{"n_layer": 14, "d_model": 224, "n_experts": 16, "experts_per_token": 1, "d_expert": 288, "d_shared_expert": 0, "activation": "swiglu", "moe_layers": [1, 2, 3, 4, 5, 6, 7, 8, 9, 10, 11, 12, 13], "router_score": "softmax", "normalize_top_k": false, "routed_scale": 3.2, "balance_loss": 0.00855, "balance_bias": false, "router_cosine_scale": 20.0, "init_std_router": 0.0332, "lr_router": 0.000928, "n_head": 7, "n_kv_head": 7, "head_dim": 32, "vocab_size": 16384, "norm": "rmsnorm", "norm_place": "pre", "norm_eps": 1e-05, "positions": "rope", "rope_base": 10000.0, "rope_fraction": 0.75, "qk_norm": false, "attn_scale": 0.177, "tie_embeddings": false, "parallel_block": false, "init": "normal", "init_std_qkv": 0.0416, "init_std_o": 0.0, "init_std_up": 0.0416, "init_std_down": 0.0, "optimizer": "soap_variant", "lr": 0.0031, "beta1": 0.95, "beta2": 0.95, "weight_decay": 0.029, "lr_head": 0.00633, "grad_clip": 2.0, "warmup_steps": 200, "schedule": "wsd", "decay_fraction": 0.912, "decay_shape": "linear", "final_lr_fraction": 0.05, "batch_tokens": 32768, "seq_len": 1024, "doc_mask": true, "train_tokens": 293800000, "steps": 8967, "dataset": "wikipedia_en"}
Below are experts of layer 9 (counted from 0) of a mixture-of-experts language model. Rows are named router (the router's row for the expert), down (a neuron's output weights, with its number) and show model dimensions 112-167. Each number is 200 + 20 x the weight over its row's rms, rounded and kept within 0 to 999.
After each expert's rows: a language model's description of what the expert responds to. This comes from a sample of Wikipedia text that the model never trained on.

# expert 9
router,201,181,212,178,169,193,207,228,199,208,181,214,210,214,191,182,195,200,164,177,219,238,177,210,216,218,225,199,164,179,227,231,176,185,243,208,188,211,214,215,193,202,215,203,165,170,216,215,194,233,225,178,206,193,235,192
down7,198,199,205,185,185,185,180,237,224,207,195,206,210,204,225,194,213,233,229,235,188,161,201,166,181,206,211,241,199,213,195,195,214,186,198,188,204,235,191,241,211,205,146,208,185,163,182,199,178,181,223,202,203,166,234,198
down8,204,179,224,211,208,200,172,225,237,180,171,198,208,197,246,177,187,249,139,207,174,217,174,179,223,166,202,181,239,188,201,185,219,211,196,183,199,200,180,213,221,204,208,198,190,163,221,232,184,174,199,190,239,191,200,227
Description: Function words that open a noun phrase or link items, mainly and, a, the, The, or, but, &.

# expert 8
router,203,191,195,207,219,205,182,195,209,220,186,182,204,178,194,184,191,222,175,222,193,189,186,173,201,207,171,231,198,204,227,208,185,222,199,195,214,185,216,193,181,238,189,209,208,185,196,204,215,275,213,200,200,220,223,183
down0,178,209,205,185,205,201,183,193,197,256,215,221,193,224,209,184,205,232,192,222,224,189,217,186,189,219,221,196,224,215,203,210,219,183,195,199,213,195,182,168,251,180,198,206,174,246,196,194,179,167,209,189,196,222,223,192
down1,214,219,209,236,215,216,216,222,211,200,204,197,213,209,211,226,222,218,163,207,178,200,181,211,255,167,206,208,196,226,191,208,191,199,181,212,171,210,210,204,159,211,216,220,185,222,183,214,215,183,190,184,200,227,217,220
Description: Adjectives, quantifiers and some nouns right after a, an, the or his, such as small, new, other, second, wealthy.

# expert 11
router,196,201,204,211,223,214,192,230,184,205,190,201,185,202,163,155,194,194,176,238,195,180,208,244,182,191,224,214,205,178,199,197,219,210,217,197,149,197,218,189,204,185,208,213,216,257,210,167,213,195,223,168,205,169,213,178
down0,201,204,211,193,209,217,201,186,188,203,185,197,171,174,214,205,192,201,189,186,249,189,201,175,205,207,186,198,203,172,241,207,192,233,196,190,218,197,207,206,159,194,231,222,183,181,230,196,211,217,217,206,211,201,228,203
down1,194,204,189,186,178,186,189,181,204,223,173,254,212,180,200,217,175,212,237,210,221,208,231,178,187,162,208,210,182,240,226,211,209,183,204,194,215,233,169,209,189,197,215,190,164,249,188,190,192,206,181,155,196,208,205,169
Description: First pieces of technical or proper words, often single capitals or Greek-derived roots before -ic or -ology, such as bi, ge, ec, P.

# expert 14
router,189,200,218,177,227,173,219,165,201,194,206,238,192,220,197,195,192,189,202,167,173,177,198,227,185,191,166,224,205,217,211,211,190,229,185,214,177,185,236,220,225,223,189,214,201,189,195,223,219,208,186,191,222,214,206,160
down5,237,196,207,233,183,209,181,194,184,202,193,175,197,206,186,206,211,177,181,199,203,223,182,215,190,224,219,217,197,244,185,209,222,170,172,190,210,184,168,228,238,200,191,206,210,234,174,233,217,173,203,168,198,211,196,164
down6,216,189,225,214,207,194,233,207,199,200,225,172,190,198,190,206,230,190,232,158,201,172,187,225,188,205,178,167,217,235,178,198,223,225,189,215,173,157,198,193,192,260,223,155,200,233,197,231,186,230,160,174,192,167,199,210
Description: Column headers and short cell entries in sports and results tables: Notes, W, Oct, position codes FW, MF, nation codes ENG, GER.

# expert 2
router,241,235,196,207,211,196,186,219,206,170,201,223,202,226,205,196,238,221,207,204,191,204,188,224,198,190,203,193,194,200,223,212,209,197,171,214,208,221,160,208,217,211,205,192,192,179,197,170,179,203,154,197,154,225,180,185
down12,173,186,184,182,182,197,208,219,169,242,199,139,198,212,193,201,185,210,184,147,207,198,188,198,216,162,202,188,218,242,210,202,169,171,191,193,166,207,163,193,157,209,207,219,206,219,231,192,247,216,202,186,205,210,194,214
down13,205,196,200,209,191,195,178,218,195,189,234,273,202,214,227,185,203,252,191,176,234,202,214,208,219,203,193,201,220,200,184,172,199,172,187,199,198,195,194,192,195,227,210,184,208,182,200,209,175,179,193,235,175,227,205,224
Description: Pipe separators inside wiki tables, plus equals-sign heading markers like ==Geography==, === and title-closing =, mostly after numbers or names.

# expert 4
router,207,180,199,159,215,182,191,192,211,218,216,203,193,159,174,200,213,230,201,207,178,228,205,207,216,211,189,210,213,203,176,201,178,230,176,224,174,206,209,193,194,213,214,227,211,215,206,209,164,195,177,191,209,192,175,194
down5,214,207,204,194,196,242,197,195,202,198,192,204,216,214,209,207,181,183,213,166,208,221,195,193,188,217,209,175,166,189,218,187,220,179,224,173,232,217,193,179,165,191,218,179,217,217,241,193,213,199,199,217,187,205,173,176
down6,208,233,202,199,174,188,183,222,175,207,214,173,191,207,163,187,207,191,206,183,198,196,235,221,208,219,241,233,227,218,176,210,209,231,174,176,186,213,230,236,196,208,178,171,191,221,180,203,201,199,200,209,227,162,221,200
Description: Digit pieces and year tokens in numbers, dates and statistics, such as 2014, 1975, 2,037, 9000 years, 18 February 1973.

# expert 0
router,189,210,205,204,191,201,182,181,202,198,215,193,172,208,163,222,196,228,193,181,175,192,191,186,176,180,221,211,206,183,185,191,222,184,223,227,208,175,200,233,221,205,218,217,194,190,174,196,216,205,209,219,159,155,168,176
down12,179,165,177,197,224,181,196,174,202,152,173,181,151,215,216,185,186,188,178,185,160,225,197,201,198,208,199,248,207,234,180,211,233,243,230,182,212,213,220,165,197,198,180,179,215,201,224,199,192,191,176,226,198,219,220,216
down13,189,189,196,213,192,204,213,206,214,166,193,237,183,188,204,192,222,204,227,238,194,199,241,218,210,212,227,192,181,249,214,214,190,213,204,195,184,203,169,189,193,179,199,190,214,199,194,216,172,207,239,175,204,181,229,198
Description: Prepositions such as of, in, on, from, by, during, usually before a noun phrase: Governor of, born in, on the.

# expert 1
router,233,190,170,183,220,189,229,191,225,240,198,223,225,190,244,203,178,170,205,203,190,194,205,196,175,160,179,197,186,158,175,197,223,180,218,205,217,213,199,185,209,161,192,254,182,220,198,189,181,197,208,236,196,217,167,197
down0,207,235,190,222,192,187,168,196,186,201,216,206,209,146,212,191,205,195,256,187,187,183,214,201,196,198,195,182,202,224,195,223,230,195,194,210,239,213,190,165,248,222,199,188,215,222,213,194,192,185,179,240,222,197,239,193
down1,206,209,219,177,223,206,179,186,180,185,213,226,204,192,221,206,197,194,199,221,193,203,157,159,203,204,197,207,198,164,180,203,189,204,200,233,204,190,196,186,206,197,227,238,227,252,232,199,218,209,194,220,176,219,208,178
Description: Main verbs, mostly past tense or after to, in narrative prose, such as worked, died, released, found, wrote, make.

# expert 13
router,211,195,187,175,228,228,201,170,217,194,207,192,204,191,191,171,209,180,210,232,198,206,191,216,195,235,224,196,199,195,215,208,211,208,212,174,215,186,224,220,153,234,220,211,183,206,186,176,207,191,204,180,207,181,202,224
down16,208,204,157,200,190,230,223,236,177,182,189,183,187,221,139,210,229,178,212,215,221,178,224,201,157,184,191,229,185,170,198,215,157,217,195,215,191,197,206,207,176,222,216,137,216,199,211,177,162,214,205,214,194,202,185,233
down17,227,212,231,204,224,206,200,176,209,248,195,172,217,180,222,189,198,182,206,209,224,227,191,190,179,202,218,195,189,173,184,187,187,198,200,183,226,204,213,200,186,156,200,205,192,187,165,195,177,231,213,195,202,224,191,195
Description: Single letters and short pieces deep inside words, plus the pronoun I and LaTeX math tokens, such as t in voltage, f, m.

# expert 5
router,211,191,219,220,199,164,235,178,204,159,231,199,215,179,222,229,192,224,186,194,225,200,212,218,208,197,215,226,183,207,178,192,189,209,174,207,188,176,203,179,192,203,204,164,175,225,213,195,189,189,216,199,228,185,220,205
down23,233,216,199,214,212,229,189,207,182,189,188,204,158,200,187,202,189,215,242,225,217,213,174,185,212,211,214,184,185,215,216,188,215,192,194,249,190,194,200,192,213,173,211,199,190,171,179,191,196,220,203,209,176,274,222,187
down24,187,197,189,211,187,211,176,243,173,227,191,166,240,185,230,252,208,210,181,178,198,203,181,175,189,188,190,203,209,212,195,226,194,216,144,170,212,173,176,184,171,191,214,209,203,192,221,196,217,236,169,173,204,203,196,169
Description: Short vowel-bearing pieces inside proper names and foreign words, such as ro, os, ri, o in Roodepoort, Afrikaans, Russo-.

# expert 10
router,199,207,178,197,212,170,184,214,220,208,235,202,193,195,188,200,198,207,203,195,196,223,202,200,229,237,234,217,183,219,229,212,205,206,190,230,182,215,157,255,204,199,231,153,148,225,181,177,206,194,210,188,196,191,170,196
down7,188,209,178,175,167,211,146,212,191,213,200,187,212,203,193,197,155,207,199,201,200,211,212,202,194,196,205,177,221,185,201,192,173,199,198,207,208,209,226,229,191,208,217,185,222,172,224,158,235,182,189,214,192,197,170,216
down8,184,191,203,204,202,210,181,193,204,180,220,209,194,200,189,196,200,203,189,186,212,200,197,232,194,209,184,189,198,181,162,178,224,180,224,192,230,245,234,225,214,216,243,192,226,206,212,238,192,200,217,222,216,221,224,202
Description: Inner syllables of transliterated South Asian names and titles (Bahadoor, Bhadarwaan), opening quoted titles like "The, and line-initial dashes in infobox lists.

# expert 7
router,232,233,202,185,186,185,206,195,192,225,175,226,218,188,190,182,220,193,195,172,222,183,190,220,178,203,178,197,214,210,181,225,204,206,200,251,191,172,212,201,206,210,196,156,226,189,210,205,190,212,174,189,176,191,186,202
down0,199,199,179,197,197,183,168,172,159,210,209,187,165,193,185,182,214,198,224,189,198,194,206,227,217,189,186,211,181,215,212,211,179,191,189,213,233,201,194,220,174,204,196,206,197,199,187,190,179,208,235,165,203,186,188,202
down1,205,211,207,219,212,173,185,191,206,190,195,200,205,222,193,176,184,212,218,169,151,202,160,197,212,224,200,228,220,193,176,214,187,187,212,204,210,221,180,212,228,217,168,191,191,210,208,204,189,193,219,182,202,169,171,219
Description: Category nouns for teams, competitions and works, often in headings, such as season, team, album, member, Championship, title.

# expert 6
router,211,168,196,208,203,195,226,201,224,213,212,231,171,184,173,237,175,173,178,198,216,181,193,181,195,217,244,201,164,190,193,184,213,209,184,157,214,178,192,195,187,191,217,179,197,245,205,206,244,201,260,173,211,233,217,194
down12,186,217,205,200,209,191,143,175,212,209,202,224,174,208,226,188,168,219,162,205,166,199,206,200,223,213,232,193,195,228,231,207,173,230,202,182,173,196,218,216,205,204,197,225,224,218,221,221,203,216,195,202,178,159,187,195
down13,204,207,196,168,207,232,218,180,205,186,175,194,170,211,211,207,191,178,190,241,182,210,194,200,236,186,197,203,219,235,133,202,183,212,213,215,205,157,215,204,197,219,178,219,170,215,208,207,193,209,242,205,189,183,210,185
Description: Given names starting a person's name, often after by:, a dash or a list bullet (John, Robert, William), plus sentence-final periods.

# expert 3
router,201,198,215,199,201,194,194,205,180,202,203,257,219,209,159,209,180,170,180,187,184,193,199,199,179,179,226,206,182,215,208,205,211,214,203,216,216,175,187,207,202,232,217,157,167,202,197,191,200,213,177,201,239,210,176,220
down7,219,189,154,198,201,197,207,216,161,244,214,212,216,209,188,223,212,219,208,201,195,202,166,189,197,178,210,206,212,209,183,232,214,202,210,228,208,208,192,187,191,182,179,204,211,175,142,187,212,205,199,176,220,204,199,204
down8,177,196,200,198,209,175,198,165,205,148,240,182,198,204,226,212,211,158,169,211,224,201,206,183,192,182,248,210,183,242,242,233,199,221,185,190,175,201,188,214,252,189,270,187,207,183,175,205,178,198,214,216,181,191,140,204
Description: Forms of be and have, relative who/which, and short adverbs following them in running prose, such as was, is, also, initially.